From a checkpoint of a small mixture-of-experts model trained on Wikipedia: a softmax router.
Below are experts of layer 4 (counted from 0) of a mixture-of-experts language model. Rows are named router (the router's row for the expert), gate (a neuron's input weights, with its number), up (a neuron's input weights, with its number) and show model dimensions 80-119. Each number is 200 + 40 x the weight over its row's rms, rounded and kept within 0 to 999.
Before each expert's rows: a language model's description of what the expert responds to. This comes from a sample of Wikipedia text that the model never trained on.

# expert 6
It responds to: Coordinating and, or, & and linking prepositions such as via, on, at, joining two nouns or clauses within a sentence.
router,218,150,252,165,224,189,109,208,171,258,286,260,165,124,209,160,214,110,234,239,184,140,245,204,171,246,149,161,216,110,227,121,141,203,201,220,189,223,165,257
gate0,145,122,152,192,103,163,212,168,213,142,229,191,196,156,230,257,118,228,165,159,220,196,165,215,175,209,224,199,225,241,253,235,246,219,231,132,207,206,211,180
up0,231,212,208,232,228,212,220,209,200,230,140,184,155,232,187,200,156,262,221,174,294,199,168,175,172,219,260,189,194,197,186,262,142,272,184,222,228,214,229,232
gate1,237,123,182,278,227,246,155,164,186,198,208,173,195,239,189,106,204,205,242,250,149,207,155,212,213,154,222,183,147,163,259,197,205,208,176,199,205,152,131,242
up1,146,162,262,250,217,185,229,154,197,137,268,220,226,150,260,290,235,252,231,224,227,198,198,123,123,196,171,104,232,256,261,260,188,288,212,186,158,140,223,313
gate2,231,208,211,213,190,250,143,138,288,185,234,207,153,178,267,243,237,208,225,240,204,190,193,190,172,138,186,237,168,187,196,320,120,260,206,168,168,169,224,179
up2,225,215,160,177,175,227,185,204,182,193,267,143,202,158,146,186,178,223,288,201,158,206,193,227,174,165,263,217,213,267,279,201,197,224,138,178,197,111,183,229
gate3,251,195,188,258,133,195,200,235,272,216,292,187,240,206,188,208,163,166,245,212,244,104,233,255,218,171,246,204,212,222,162,202,186,165,236,197,253,195,160,192
up3,201,120,252,195,239,183,162,189,161,172,157,253,222,229,243,216,170,133,212,185,232,218,224,210,169,218,113,199,117,225,223,196,208,229,163,214,210,175,189,147
gate4,122,216,253,210,184,175,187,245,201,159,211,192,272,174,239,266,157,152,233,227,175,201,156,189,166,191,212,195,234,220,263,191,267,192,228,220,205,262,159,221
up4,167,230,256,179,200,221,193,259,148,179,135,206,163,134,151,257,191,115,236,245,300,211,221,265,236,171,184,227,186,153,168,167,200,205,275,175,247,180,211,233
gate5,146,203,187,287,193,194,204,202,180,217,187,211,203,276,141,146,244,184,245,229,141,180,309,161,216,197,236,257,179,203,228,183,133,201,247,236,277,207,148,199
up5,220,270,195,193,250,277,237,266,145,242,130,178,192,205,189,207,245,230,217,222,170,176,179,197,196,245,204,164,185,232,214,173,185,233,153,205,218,267,227,217

# expert 12
It responds to: Column headers, cells and section markers in statistics tables and lists, such as Games, Apps, Votes, ==, and pipes.
router,198,133,256,174,233,239,154,161,195,235,202,260,176,188,201,181,269,231,248,199,272,177,192,203,192,254,197,185,292,196,234,191,162,113,267,256,196,211,147,191
gate0,276,215,170,252,245,288,135,159,252,184,261,215,177,176,167,217,267,233,203,215,195,227,241,191,175,159,211,225,256,211,221,187,168,139,233,247,207,163,197,154
up0,271,211,225,191,213,184,122,183,157,252,205,186,205,181,176,233,238,206,249,217,185,201,223,151,221,181,181,187,232,167,209,203,190,235,236,287,238,203,222,225
gate1,227,206,211,250,228,201,128,163,150,221,112,138,171,256,225,209,130,222,201,194,202,168,222,187,174,230,157,225,225,122,252,188,196,207,235,269,239,152,250,149
up1,260,202,263,175,177,169,202,258,267,153,164,229,214,173,120,160,192,196,274,282,145,246,227,222,248,216,200,244,271,237,167,179,161,244,209,294,234,246,154,228
gate2,227,209,221,266,188,167,169,230,201,162,199,258,177,199,311,215,211,243,229,177,287,264,196,251,165,187,255,200,162,193,192,220,180,161,186,217,168,143,268,214
up2,180,206,234,248,217,224,247,188,213,191,200,231,209,191,217,171,208,209,259,187,78,171,222,112,212,177,221,219,130,220,246,191,218,119,283,149,223,198,225,205
gate3,210,163,176,228,167,277,267,208,177,221,215,225,168,266,233,258,149,179,199,222,184,196,158,172,215,140,171,197,143,126,172,149,227,226,218,143,221,226,161,224
up3,169,217,167,182,194,211,198,157,170,203,189,191,241,158,156,239,128,216,176,137,220,196,256,230,202,185,241,189,198,180,286,205,227,200,266,247,165,203,126,181
gate4,198,192,241,204,212,241,178,263,202,192,159,199,183,163,167,211,249,177,208,118,184,260,257,221,206,224,202,260,117,177,240,263,181,257,166,161,225,234,116,240
up4,156,238,216,202,167,168,213,248,243,248,165,166,264,149,237,267,178,247,170,194,258,114,225,266,189,204,232,224,174,217,206,189,156,174,208,253,171,135,190,196
gate5,222,150,191,217,170,211,204,166,264,267,221,191,217,275,242,238,240,184,200,205,222,246,263,229,235,150,152,237,252,229,268,122,104,218,140,242,213,225,143,184
up5,223,166,125,182,271,127,136,226,158,243,211,211,266,186,165,125,158,226,140,203,185,230,168,149,197,313,220,217,209,218,202,204,139,203,206,174,212,203,240,179

# expert 4
It responds to: Line breaks after headings and paragraphs, plus infobox field labels and table pipes, such as Born:, Died:, Location:.
router,170,146,302,215,141,213,166,167,169,235,187,303,203,142,206,201,174,245,222,242,242,149,292,181,146,260,210,154,195,139,194,166,167,84,154,225,158,184,226,254
gate0,249,113,186,149,143,114,220,197,243,188,220,199,184,211,200,205,200,176,195,198,183,216,214,114,217,143,197,236,151,154,142,163,260,216,186,189,239,243,203,249
up0,217,204,171,169,216,153,190,163,178,195,147,215,128,176,218,302,162,197,195,207,137,179,248,184,173,179,202,233,210,235,197,230,195,255,176,252,270,189,228,254
gate1,169,126,183,242,207,202,159,159,272,129,194,289,186,189,336,208,148,133,225,224,140,177,221,210,225,239,255,257,210,293,229,222,227,205,199,228,254,241,178,292
up1,199,272,171,197,222,110,213,243,247,237,175,245,117,189,185,163,232,200,226,210,235,183,239,188,181,252,240,229,249,240,154,276,168,244,197,172,163,200,237,184
gate2,215,303,153,248,146,163,171,147,194,209,231,192,215,161,210,220,178,128,204,219,188,174,249,160,174,204,226,146,159,214,192,247,95,223,199,169,201,123,205,314
up2,179,265,118,164,140,229,192,127,135,196,311,237,205,223,186,182,228,188,133,169,198,193,217,148,249,227,175,171,141,211,185,196,227,201,321,183,175,230,297,206
gate3,246,201,218,181,159,198,224,281,180,186,224,202,176,233,234,211,199,231,142,176,233,205,166,248,205,240,205,240,169,192,229,236,168,141,247,166,227,206,183,223
up3,166,229,201,150,179,198,231,203,193,202,230,218,202,215,102,258,201,199,170,240,282,189,192,208,121,231,164,168,152,153,255,206,178,183,167,257,188,201,186,165
gate4,184,208,237,126,204,189,197,168,292,144,201,193,264,177,142,260,139,221,174,132,180,237,203,201,167,182,193,229,184,178,140,259,218,82,152,187,275,213,184,218
up4,260,289,158,236,223,164,184,174,225,235,219,155,142,140,200,249,181,137,277,239,202,146,245,235,212,173,203,260,185,158,187,151,136,229,231,166,225,258,132,223
gate5,164,148,202,221,196,227,200,226,200,260,180,169,251,210,121,187,206,205,225,165,213,221,224,210,157,226,237,147,165,188,161,187,259,151,274,182,193,276,228,251
up5,277,139,186,247,193,243,92,208,174,191,135,180,208,250,264,171,226,194,223,184,271,206,199,202,224,247,178,168,245,199,284,184,117,210,139,167,177,268,213,225

# expert 8
It responds to: Function words in verb phrases, mostly after was, had or not: auxiliaries, negation and adverbs, such as not, been, would, even, yet.
router,173,187,213,147,202,143,169,162,226,158,203,205,58,204,214,171,212,243,234,185,235,150,235,135,220,249,232,190,222,222,190,219,173,157,132,181,236,198,232,194
gate0,319,184,154,249,198,209,104,166,295,143,234,217,204,225,209,180,282,197,214,181,237,262,159,246,295,234,252,161,178,190,194,143,161,226,204,137,181,179,195,218
up0,227,251,201,186,223,150,179,181,190,218,165,230,189,172,163,129,176,155,166,204,259,210,236,149,188,238,206,180,171,209,157,188,241,224,299,223,212,176,184,121
gate1,205,236,155,202,250,211,213,206,255,195,222,290,223,212,104,267,224,233,245,242,200,240,204,194,178,156,226,185,196,237,180,194,179,205,205,209,226,202,275,135
up1,266,279,232,237,169,210,177,224,162,173,168,240,173,179,129,154,303,113,245,160,200,231,207,245,253,227,241,196,201,250,208,208,193,185,228,194,152,269,222,253
gate2,121,175,186,181,216,231,168,197,198,223,173,206,139,213,214,216,177,214,307,239,232,154,180,233,228,145,262,215,224,309,151,159,180,229,169,268,166,215,267,225
up2,182,120,165,242,133,226,195,141,206,142,165,102,176,258,176,152,211,239,242,234,208,265,205,227,154,260,234,107,173,264,257,191,115,196,242,141,181,168,225,172
gate3,251,151,214,209,223,212,213,174,224,188,232,138,181,195,176,147,206,222,206,160,178,164,81,145,169,180,189,170,191,212,208,204,215,222,185,203,186,189,216,190
up3,227,212,280,195,227,233,208,111,170,200,179,193,184,187,172,197,181,196,145,209,157,158,234,174,197,134,297,192,108,271,198,221,178,203,173,242,146,170,135,152
gate4,209,183,264,222,195,150,152,171,178,250,171,167,166,148,212,200,142,188,252,177,161,175,234,181,196,238,227,177,213,159,130,222,159,179,125,234,159,209,169,192
up4,192,185,192,126,164,197,219,266,187,185,221,165,209,220,220,257,253,204,260,230,194,168,245,224,283,119,205,222,258,241,199,267,176,194,164,212,206,353,168,169
gate5,134,129,170,121,258,142,212,123,245,250,221,174,176,185,194,194,190,213,246,315,252,168,217,223,224,166,171,163,205,236,213,178,195,235,247,148,168,116,256,185
up5,170,228,265,159,190,165,276,221,176,156,262,226,177,169,218,199,241,191,249,190,153,146,176,125,198,211,209,215,158,170,189,180,202,173,134,154,221,202,259,253

# expert 14
It responds to: Word pieces inside personal and foreign names and place names, often after a capital initial, as in Jy-v-äskylä, Le-b-en, O'H-ara.
router,196,183,218,215,189,202,186,263,214,156,205,148,179,228,181,212,226,106,340,228,261,199,248,177,180,170,219,116,198,180,167,128,164,169,187,187,204,231,203,179
gate0,218,212,175,141,98,231,216,171,175,137,214,149,211,189,218,235,272,218,193,239,157,205,257,147,203,190,209,175,195,208,229,210,200,222,228,191,121,246,151,132
up0,138,222,227,127,147,175,146,226,158,201,189,240,173,190,272,240,227,213,223,236,155,243,254,196,183,215,244,217,243,247,224,180,219,197,240,232,165,165,214,182
gate1,230,205,214,161,242,159,203,208,142,245,177,183,188,178,193,118,154,169,219,214,134,204,289,79,165,186,169,234,235,138,144,221,218,160,281,253,245,153,188,161
up1,173,187,204,121,101,213,190,188,196,149,169,170,188,201,194,244,229,90,181,172,221,183,236,177,184,229,253,246,177,208,195,211,171,218,165,212,106,187,137,195
gate2,222,234,212,107,172,216,240,231,230,159,247,163,229,208,161,178,132,243,224,253,181,212,202,199,207,256,168,207,159,178,223,194,165,147,241,273,252,197,169,223
up2,156,268,160,189,198,234,170,194,183,170,248,153,257,150,249,205,240,211,199,269,243,162,145,169,281,216,226,266,131,219,195,189,181,233,286,172,187,121,246,207
gate3,254,290,169,232,168,196,240,240,205,220,212,126,166,232,209,221,227,148,132,152,221,217,256,173,250,206,221,146,142,235,185,233,203,83,154,138,146,206,169,166
up3,228,193,202,248,203,172,199,177,215,173,161,186,147,200,196,191,210,183,191,184,133,163,265,242,181,192,222,158,225,270,255,230,236,178,152,190,249,153,123,163
gate4,257,91,237,222,215,204,206,252,196,173,208,224,202,268,213,275,123,238,232,218,212,192,247,225,245,196,182,152,180,285,197,188,203,208,222,186,238,262,191,207
up4,163,225,126,235,228,172,211,214,171,335,191,226,210,151,160,210,202,154,250,146,231,133,245,182,237,191,236,243,274,135,168,220,213,237,128,230,209,279,263,208
gate5,184,148,193,228,204,200,150,255,294,216,158,307,209,133,166,154,223,149,208,188,182,177,196,170,125,183,181,163,220,240,233,153,141,194,187,207,161,193,288,236
up5,167,255,207,237,233,225,188,219,224,213,187,209,209,194,198,172,143,138,209,194,235,245,164,209,207,138,202,148,227,182,186,236,103,169,185,202,154,254,185,297

# expert 13
It responds to: Personal and possessive pronouns in biographical and narrative prose, such as his, her, their, its, him, often after with, and or because.
router,171,135,221,216,282,198,123,201,172,226,260,182,145,190,225,200,216,199,281,203,221,176,225,159,180,231,181,182,241,176,207,203,149,175,207,218,179,271,200,210
gate0,264,166,173,173,255,198,233,205,145,182,225,234,231,232,251,187,254,264,146,270,263,185,176,173,226,259,169,253,232,160,192,177,206,131,179,239,164,235,142,183
up0,259,184,194,199,232,209,188,173,206,183,250,202,190,196,302,224,201,173,214,189,249,197,151,174,197,261,227,210,304,175,218,230,288,216,183,241,194,156,121,180
gate1,125,162,207,183,192,187,235,207,221,244,212,225,190,254,173,200,195,116,189,194,160,189,275,208,212,175,189,160,153,187,77,181,198,205,226,225,157,211,188,220
up1,175,226,250,233,234,180,174,133,199,154,177,178,221,165,115,271,218,205,163,181,186,199,184,237,173,251,231,195,194,185,222,214,210,271,185,220,197,173,247,189
gate2,155,296,188,222,153,202,229,199,174,249,208,209,185,214,293,220,223,249,205,110,210,211,176,219,124,202,190,208,196,215,209,203,187,215,195,215,205,211,219,284
up2,189,302,154,251,201,227,259,204,213,230,244,222,139,195,135,224,196,203,263,159,174,180,212,179,229,257,171,184,163,135,193,221,213,222,212,220,207,209,214,260
gate3,150,244,291,239,226,158,110,195,170,275,220,235,125,210,166,186,155,177,213,121,263,140,114,271,293,219,227,178,152,198,246,205,221,166,143,233,165,189,210,190
up3,238,171,231,134,196,136,181,169,152,172,219,191,172,197,233,188,230,212,160,161,222,194,222,260,204,166,135,190,84,236,184,238,190,227,243,181,208,159,118,207
gate4,253,149,175,182,221,174,184,222,224,224,235,211,219,284,281,170,147,209,202,122,265,185,133,206,199,206,238,196,257,209,234,193,197,152,113,183,278,290,148,207
up4,149,289,138,216,248,206,159,233,153,276,220,175,272,234,215,276,159,186,193,212,173,127,238,189,245,219,284,214,284,275,233,228,202,206,205,223,265,252,185,210
gate5,214,190,186,200,290,259,214,217,180,278,213,192,207,168,200,169,222,240,195,256,229,196,195,204,172,234,82,152,217,202,182,201,148,178,238,219,271,166,153,240
up5,192,217,174,228,228,197,157,237,161,137,121,276,165,268,196,170,220,236,181,195,149,146,136,117,159,271,261,277,176,157,199,137,178,205,199,157,180,183,225,186

# expert 7
It responds to: The preposition for, also as, the and past-tense verbs such as won, built, sold, that take an object, e.g. ran for mayor.
router,190,165,280,131,199,180,188,184,236,223,152,237,188,168,169,203,217,133,225,195,202,146,265,186,178,250,209,135,215,209,195,151,211,175,151,251,182,252,201,209
gate0,312,152,224,272,269,124,190,158,200,189,246,188,198,176,178,254,213,208,234,205,235,217,148,164,226,189,268,228,296,146,261,214,235,172,201,191,179,196,163,200
up0,235,174,218,180,90,118,192,147,166,170,257,189,128,134,234,227,186,193,201,204,222,203,230,193,163,227,226,180,249,116,231,193,237,194,180,169,201,176,194,148
gate1,229,173,224,164,244,234,288,180,147,249,135,220,240,178,170,113,215,145,202,147,219,202,231,240,163,234,205,191,173,247,147,295,217,132,174,221,248,214,237,215
up1,227,255,78,243,157,193,232,137,171,163,266,176,214,204,171,226,186,153,229,256,235,200,278,190,207,299,204,227,161,228,226,215,193,238,255,206,211,224,200,174
gate2,267,210,236,188,225,213,181,193,175,217,206,261,172,131,237,162,241,125,175,169,229,261,238,186,224,113,201,228,212,167,112,172,230,198,161,218,155,181,182,206
up2,209,177,203,220,199,215,180,164,159,204,217,195,184,217,228,114,197,172,190,213,171,93,215,182,216,145,189,223,180,149,204,210,203,130,219,192,171,157,192,266
gate3,168,229,179,215,214,117,146,170,188,247,221,175,252,216,250,112,215,219,210,126,209,214,163,262,198,211,203,238,182,226,230,194,200,202,194,177,119,143,160,268
up3,216,150,215,200,182,247,135,213,283,218,122,196,218,169,213,254,168,207,245,182,228,191,304,254,207,197,182,206,148,147,203,149,213,142,253,268,193,199,204,242
gate4,205,122,174,232,150,201,193,224,267,195,184,189,163,206,238,276,211,138,241,192,211,228,196,306,219,241,237,211,129,244,163,225,128,267,222,213,185,235,192,152
up4,226,240,158,211,214,87,224,144,200,229,171,177,208,205,196,253,157,132,202,197,159,153,198,197,203,144,230,234,163,167,216,160,166,157,242,150,243,207,169,168
gate5,198,208,207,269,193,159,228,221,217,222,197,159,185,179,150,168,225,172,144,190,176,214,211,224,252,227,161,184,218,191,211,201,221,192,144,171,249,163,186,251
up5,233,172,159,182,203,151,187,180,287,221,156,247,140,183,174,119,251,183,190,232,170,242,233,156,221,240,202,234,196,277,214,164,183,175,208,196,231,211,165,235

# expert 1
It responds to: Indefinite articles and number words starting a noun phrase, often after as, is, of or with, such as a, an, one, two, another.
router,213,174,263,141,222,166,177,143,220,177,219,184,167,137,219,160,230,196,240,261,196,141,207,111,198,229,236,184,202,191,182,201,178,218,196,220,135,250,217,229
gate0,252,169,200,206,213,269,181,171,212,212,166,234,193,217,179,241,214,145,128,158,272,175,226,173,286,195,215,291,209,210,196,173,189,200,255,201,194,284,234,215
up0,205,200,237,263,179,169,184,208,218,220,249,192,140,195,171,265,251,165,196,177,236,222,95,180,224,239,137,198,152,196,161,198,174,276,202,176,152,192,147,176
gate1,139,207,199,156,281,184,240,216,202,206,210,151,187,199,174,165,188,200,221,226,194,215,173,232,195,207,172,164,273,93,122,148,224,168,184,212,107,162,193,199
up1,148,201,201,198,211,210,234,191,201,206,171,204,138,190,142,217,218,138,192,253,134,246,179,184,164,259,211,228,227,297,197,243,201,252,207,288,184,229,272,183
gate2,175,225,214,171,157,242,305,135,198,198,233,174,187,227,217,163,197,151,222,182,137,161,264,208,218,204,225,265,228,210,251,156,184,226,187,164,189,140,199,262
up2,180,238,202,254,184,220,177,204,189,174,280,192,205,162,229,199,195,99,209,288,189,229,211,209,251,142,231,181,144,169,160,178,192,192,192,191,77,160,230,187
gate3,235,185,222,187,213,169,205,202,173,203,163,212,252,112,207,210,244,131,194,150,223,167,187,89,271,187,263,172,221,203,218,258,179,207,168,160,231,178,192,175
up3,144,244,202,183,259,227,137,234,168,190,181,122,230,235,230,238,208,229,238,183,131,206,266,187,236,212,149,220,175,247,208,185,217,205,242,235,247,235,100,182
gate4,230,197,195,176,223,203,172,246,215,190,203,214,216,159,124,255,100,150,181,144,140,204,246,153,217,208,180,230,228,138,202,217,238,161,194,213,257,229,160,272
up4,228,253,206,202,280,180,211,283,203,214,167,190,156,126,178,182,247,195,187,232,171,222,293,241,228,204,243,206,198,174,212,342,207,162,177,226,191,201,175,140
gate5,242,184,159,187,291,132,218,229,196,233,201,195,242,141,182,200,131,249,160,251,277,191,237,208,212,206,213,172,183,235,187,218,204,175,181,178,224,272,236,189
up5,211,182,297,222,248,215,224,261,221,128,149,118,157,219,210,159,172,188,217,214,196,147,239,175,182,181,210,149,171,223,165,175,245,148,216,167,237,266,157,254

# expert 10
It responds to: Noun or word start right after in, the or to, often in fixed phrases like in addition, end of, or In-side.
router,246,155,202,165,191,210,129,262,234,144,246,216,168,186,134,132,201,191,176,236,206,129,178,157,155,193,227,192,205,208,219,196,165,189,209,222,182,273,279,159
gate0,169,227,149,152,184,200,247,189,178,139,161,195,207,239,188,139,212,142,159,230,215,165,211,226,195,220,204,214,241,220,223,125,225,164,178,133,212,216,252,246
up0,235,223,195,232,170,160,139,145,149,196,184,226,111,196,231,166,255,261,229,202,264,245,180,228,155,235,230,184,211,237,193,263,136,130,156,235,169,220,241,175
gate1,180,192,189,204,296,99,236,155,208,195,234,225,214,172,251,167,222,175,196,163,197,281,192,221,202,230,241,217,110,200,219,173,114,240,216,270,257,173,175,205
up1,188,222,251,154,219,176,169,167,232,152,126,155,162,182,191,130,283,195,237,200,210,220,224,217,193,209,245,287,132,245,240,183,154,216,180,278,187,196,191,157
gate2,243,269,267,144,227,184,152,117,179,131,170,176,229,233,229,223,161,230,203,157,188,185,230,211,174,260,243,144,186,244,223,221,208,200,141,239,235,165,269,209
up2,216,190,157,221,142,201,223,234,207,97,208,196,239,190,198,210,167,215,240,258,185,277,191,170,241,165,208,255,175,210,202,186,133,123,218,152,213,212,197,225
gate3,212,178,216,195,246,240,209,206,229,239,290,187,193,202,195,172,216,135,178,216,171,221,208,226,206,230,294,241,204,176,210,259,231,211,188,168,253,151,126,193
up3,203,141,189,194,202,264,168,164,142,251,225,146,125,257,167,202,147,256,276,225,212,94,243,180,264,181,228,198,166,187,235,201,176,149,167,222,240,188,188,256
gate4,219,208,220,192,144,137,192,288,223,170,204,204,177,169,115,270,237,131,213,157,176,220,213,284,164,247,182,187,112,214,180,203,212,154,164,159,190,131,206,212
up4,178,213,260,234,304,198,255,170,273,313,206,197,209,112,199,285,200,249,213,176,235,208,221,227,191,240,235,256,167,233,271,190,196,154,215,199,198,250,195,136
gate5,189,206,166,160,170,190,202,253,245,183,218,195,130,171,184,200,222,204,208,254,182,208,255,213,195,194,195,243,235,183,202,231,156,223,209,218,230,249,176,235
up5,254,173,203,225,162,125,177,172,191,245,207,203,205,204,241,207,171,175,112,148,221,203,252,127,218,207,227,229,143,208,222,216,211,202,187,179,223,172,211,275

# expert 0
It responds to: Prepositions after a noun or verb that link it to a following phrase, mostly of, in, by, from, among, into.
router,185,164,235,199,315,295,145,231,176,197,219,287,186,158,228,178,259,183,195,198,208,171,204,148,208,246,275,167,258,184,162,217,209,142,187,280,232,234,234,204
gate0,251,120,219,201,209,217,103,199,177,153,210,229,101,193,181,203,157,199,116,175,250,216,228,196,201,235,224,210,202,160,233,194,219,232,200,173,244,212,183,207
up0,206,196,225,150,179,143,237,190,159,239,301,157,200,218,213,132,160,230,290,207,260,245,155,186,143,104,273,223,245,185,222,183,154,198,172,256,250,186,219,143
gate1,196,163,193,249,257,110,152,205,199,214,161,202,215,219,205,122,172,185,143,221,187,234,206,161,214,171,153,177,192,234,217,179,251,209,201,208,220,207,190,253
up1,210,154,238,130,251,188,288,195,239,219,228,147,196,212,171,206,245,232,193,259,152,233,224,230,245,244,214,173,174,270,172,207,113,277,213,234,213,182,297,230
gate2,251,183,267,231,152,194,225,221,162,107,219,168,230,220,251,212,209,164,233,100,190,265,256,183,244,209,166,206,183,150,199,187,192,200,231,246,219,142,159,244
up2,199,191,167,191,150,236,241,147,251,169,209,181,192,222,155,220,135,177,211,226,176,261,206,201,132,181,219,201,114,126,217,209,197,210,193,234,182,240,178,223
gate3,240,132,182,223,185,226,176,167,217,177,182,128,253,212,145,199,229,123,180,175,195,177,278,257,278,244,129,182,240,135,273,280,177,157,228,169,150,172,175,249
up3,227,221,258,231,231,223,201,192,217,248,255,185,173,270,224,207,130,225,155,200,289,208,113,217,243,141,176,210,170,183,253,224,239,147,155,250,148,184,162,246
gate4,242,179,205,176,175,135,224,235,173,226,166,186,240,200,164,163,107,188,197,231,119,216,201,226,208,191,285,231,242,210,255,221,174,237,208,204,187,183,200,228
up4,165,213,215,214,186,161,213,199,205,167,160,133,314,199,182,225,160,163,181,242,224,201,255,235,237,116,191,242,222,229,223,188,234,198,156,187,263,159,213,182
gate5,221,173,152,195,166,228,238,270,293,247,161,269,153,189,226,153,179,224,231,151,160,137,226,179,216,235,217,209,227,185,198,216,173,202,228,192,239,159,221,191
up5,235,259,201,222,247,163,128,223,191,264,111,254,187,163,196,153,233,184,200,154,197,168,208,147,192,237,160,234,148,221,206,157,225,157,226,241,210,87,212,317

# expert 2
It responds to: Short letter-piece tokens inside common English words, often after an initial consonant cluster, as in quar-ri-es, espl-an-ade, spl-end-idly.
router,213,154,229,183,227,210,198,208,211,139,270,169,148,180,184,146,230,143,251,213,271,202,182,183,181,198,175,129,188,190,203,165,177,164,196,202,220,253,271,242
gate0,261,137,192,176,269,252,177,294,196,176,200,264,189,260,192,208,192,181,129,202,243,171,163,233,184,185,253,215,189,132,203,218,285,230,246,155,265,278,128,214
up0,226,259,188,188,212,195,230,211,284,254,199,191,212,154,223,209,133,167,220,253,268,203,181,243,218,238,299,255,185,221,218,164,235,241,176,249,218,194,177,213
gate1,160,146,234,217,216,123,219,195,231,225,231,230,214,192,232,200,146,212,229,160,274,209,208,153,186,154,300,192,186,154,214,166,212,210,198,236,267,153,225,269
up1,221,173,296,192,189,150,187,155,231,187,204,185,122,230,159,194,210,193,186,245,151,216,289,219,185,168,229,194,216,180,138,266,139,236,114,228,223,134,250,194
gate2,179,173,177,189,253,227,261,147,180,238,250,206,173,178,222,189,194,194,215,242,254,251,194,191,240,203,245,195,173,259,227,170,200,226,208,195,220,206,273,251
up2,199,163,154,212,211,205,289,144,146,223,213,183,152,208,206,179,198,226,177,192,181,198,217,137,230,240,227,213,198,263,204,190,159,250,217,140,169,179,184,186
gate3,201,153,204,227,178,159,222,235,141,189,172,113,239,212,239,225,236,160,198,273,178,178,154,266,276,208,161,185,198,239,174,218,206,162,146,215,192,215,167,201
up3,197,215,203,204,238,196,107,236,255,249,221,170,185,117,224,215,154,200,117,226,244,140,240,198,229,195,179,269,146,252,225,228,125,193,175,206,228,208,172,163
gate4,211,168,247,227,228,129,218,219,209,153,207,203,139,208,235,170,218,191,197,184,167,259,200,208,160,213,228,271,185,238,249,205,207,195,101,178,220,196,138,234
up4,175,211,169,180,233,220,163,188,162,222,189,170,270,224,192,211,226,230,195,298,180,196,196,267,184,179,236,215,182,178,252,183,114,265,125,183,207,182,187,170
gate5,201,187,176,224,220,168,225,165,317,179,213,257,240,169,206,171,199,237,154,232,188,219,220,262,236,194,163,158,287,201,180,262,187,179,124,237,255,192,210,243
up5,175,179,245,200,287,201,262,247,211,136,90,179,241,267,199,176,149,206,217,192,192,244,79,199,245,176,276,244,232,215,275,118,156,154,185,165,210,145,218,206

# expert 5
It responds to: Parts of place and institution names, often in infobox locations and coordinates, such as United States, County, North Carolina, University, Atlantic.
router,131,169,241,160,167,266,162,243,218,222,305,244,160,147,214,153,250,154,217,305,173,166,289,159,163,234,245,208,242,168,216,140,147,169,191,292,200,200,233,173
gate0,218,110,185,255,191,227,161,222,185,128,249,207,156,219,172,194,180,268,187,148,201,217,157,228,164,206,147,184,172,245,261,174,206,234,275,199,135,210,252,112
up0,229,208,193,218,158,162,169,199,225,202,187,190,230,199,205,151,208,183,228,170,246,228,231,192,177,240,158,225,251,179,163,191,156,208,181,265,165,150,153,180
gate1,249,187,159,160,294,145,150,200,182,227,270,148,240,202,194,193,164,169,125,140,221,234,259,252,219,172,218,195,185,156,204,146,204,220,209,248,163,171,189,237
up1,242,217,198,179,181,187,230,211,221,154,120,181,208,222,181,177,243,240,206,238,114,181,179,192,192,158,248,190,181,217,172,194,128,175,225,191,184,139,183,211
gate2,249,224,148,183,164,186,203,186,144,139,208,182,175,148,216,255,229,148,255,191,199,171,148,163,210,128,131,187,165,148,164,196,112,297,175,224,187,142,206,263
up2,245,175,213,240,202,217,204,221,229,203,235,171,216,145,228,172,175,156,189,148,142,236,172,169,204,169,171,267,175,165,227,149,138,134,246,134,144,166,205,151
gate3,200,191,188,184,117,206,241,261,206,209,164,202,220,216,207,228,227,191,253,169,161,171,281,248,223,184,197,188,154,180,215,178,203,173,173,183,190,221,173,195
up3,183,207,202,196,192,212,129,215,98,220,244,223,188,214,190,163,167,220,162,175,187,142,202,254,231,230,192,185,165,109,166,244,252,172,174,230,257,210,201,107
gate4,131,225,216,171,183,247,194,171,194,121,196,279,194,229,210,245,166,160,175,269,168,267,153,253,237,141,206,257,163,161,139,157,185,154,167,182,278,244,162,186
up4,232,153,201,222,193,232,192,271,164,223,146,158,248,109,162,177,212,152,214,210,192,196,228,262,226,149,220,215,191,185,246,164,167,189,224,197,211,261,159,261
gate5,170,147,101,214,267,218,212,196,201,279,250,248,123,156,177,154,157,197,229,165,237,204,249,199,206,204,168,240,206,162,243,232,165,102,224,138,256,247,153,170
up5,239,195,186,208,180,212,158,194,158,161,196,244,179,168,185,169,188,164,177,133,188,226,225,143,237,201,274,167,229,229,168,155,243,141,205,100,181,171,245,196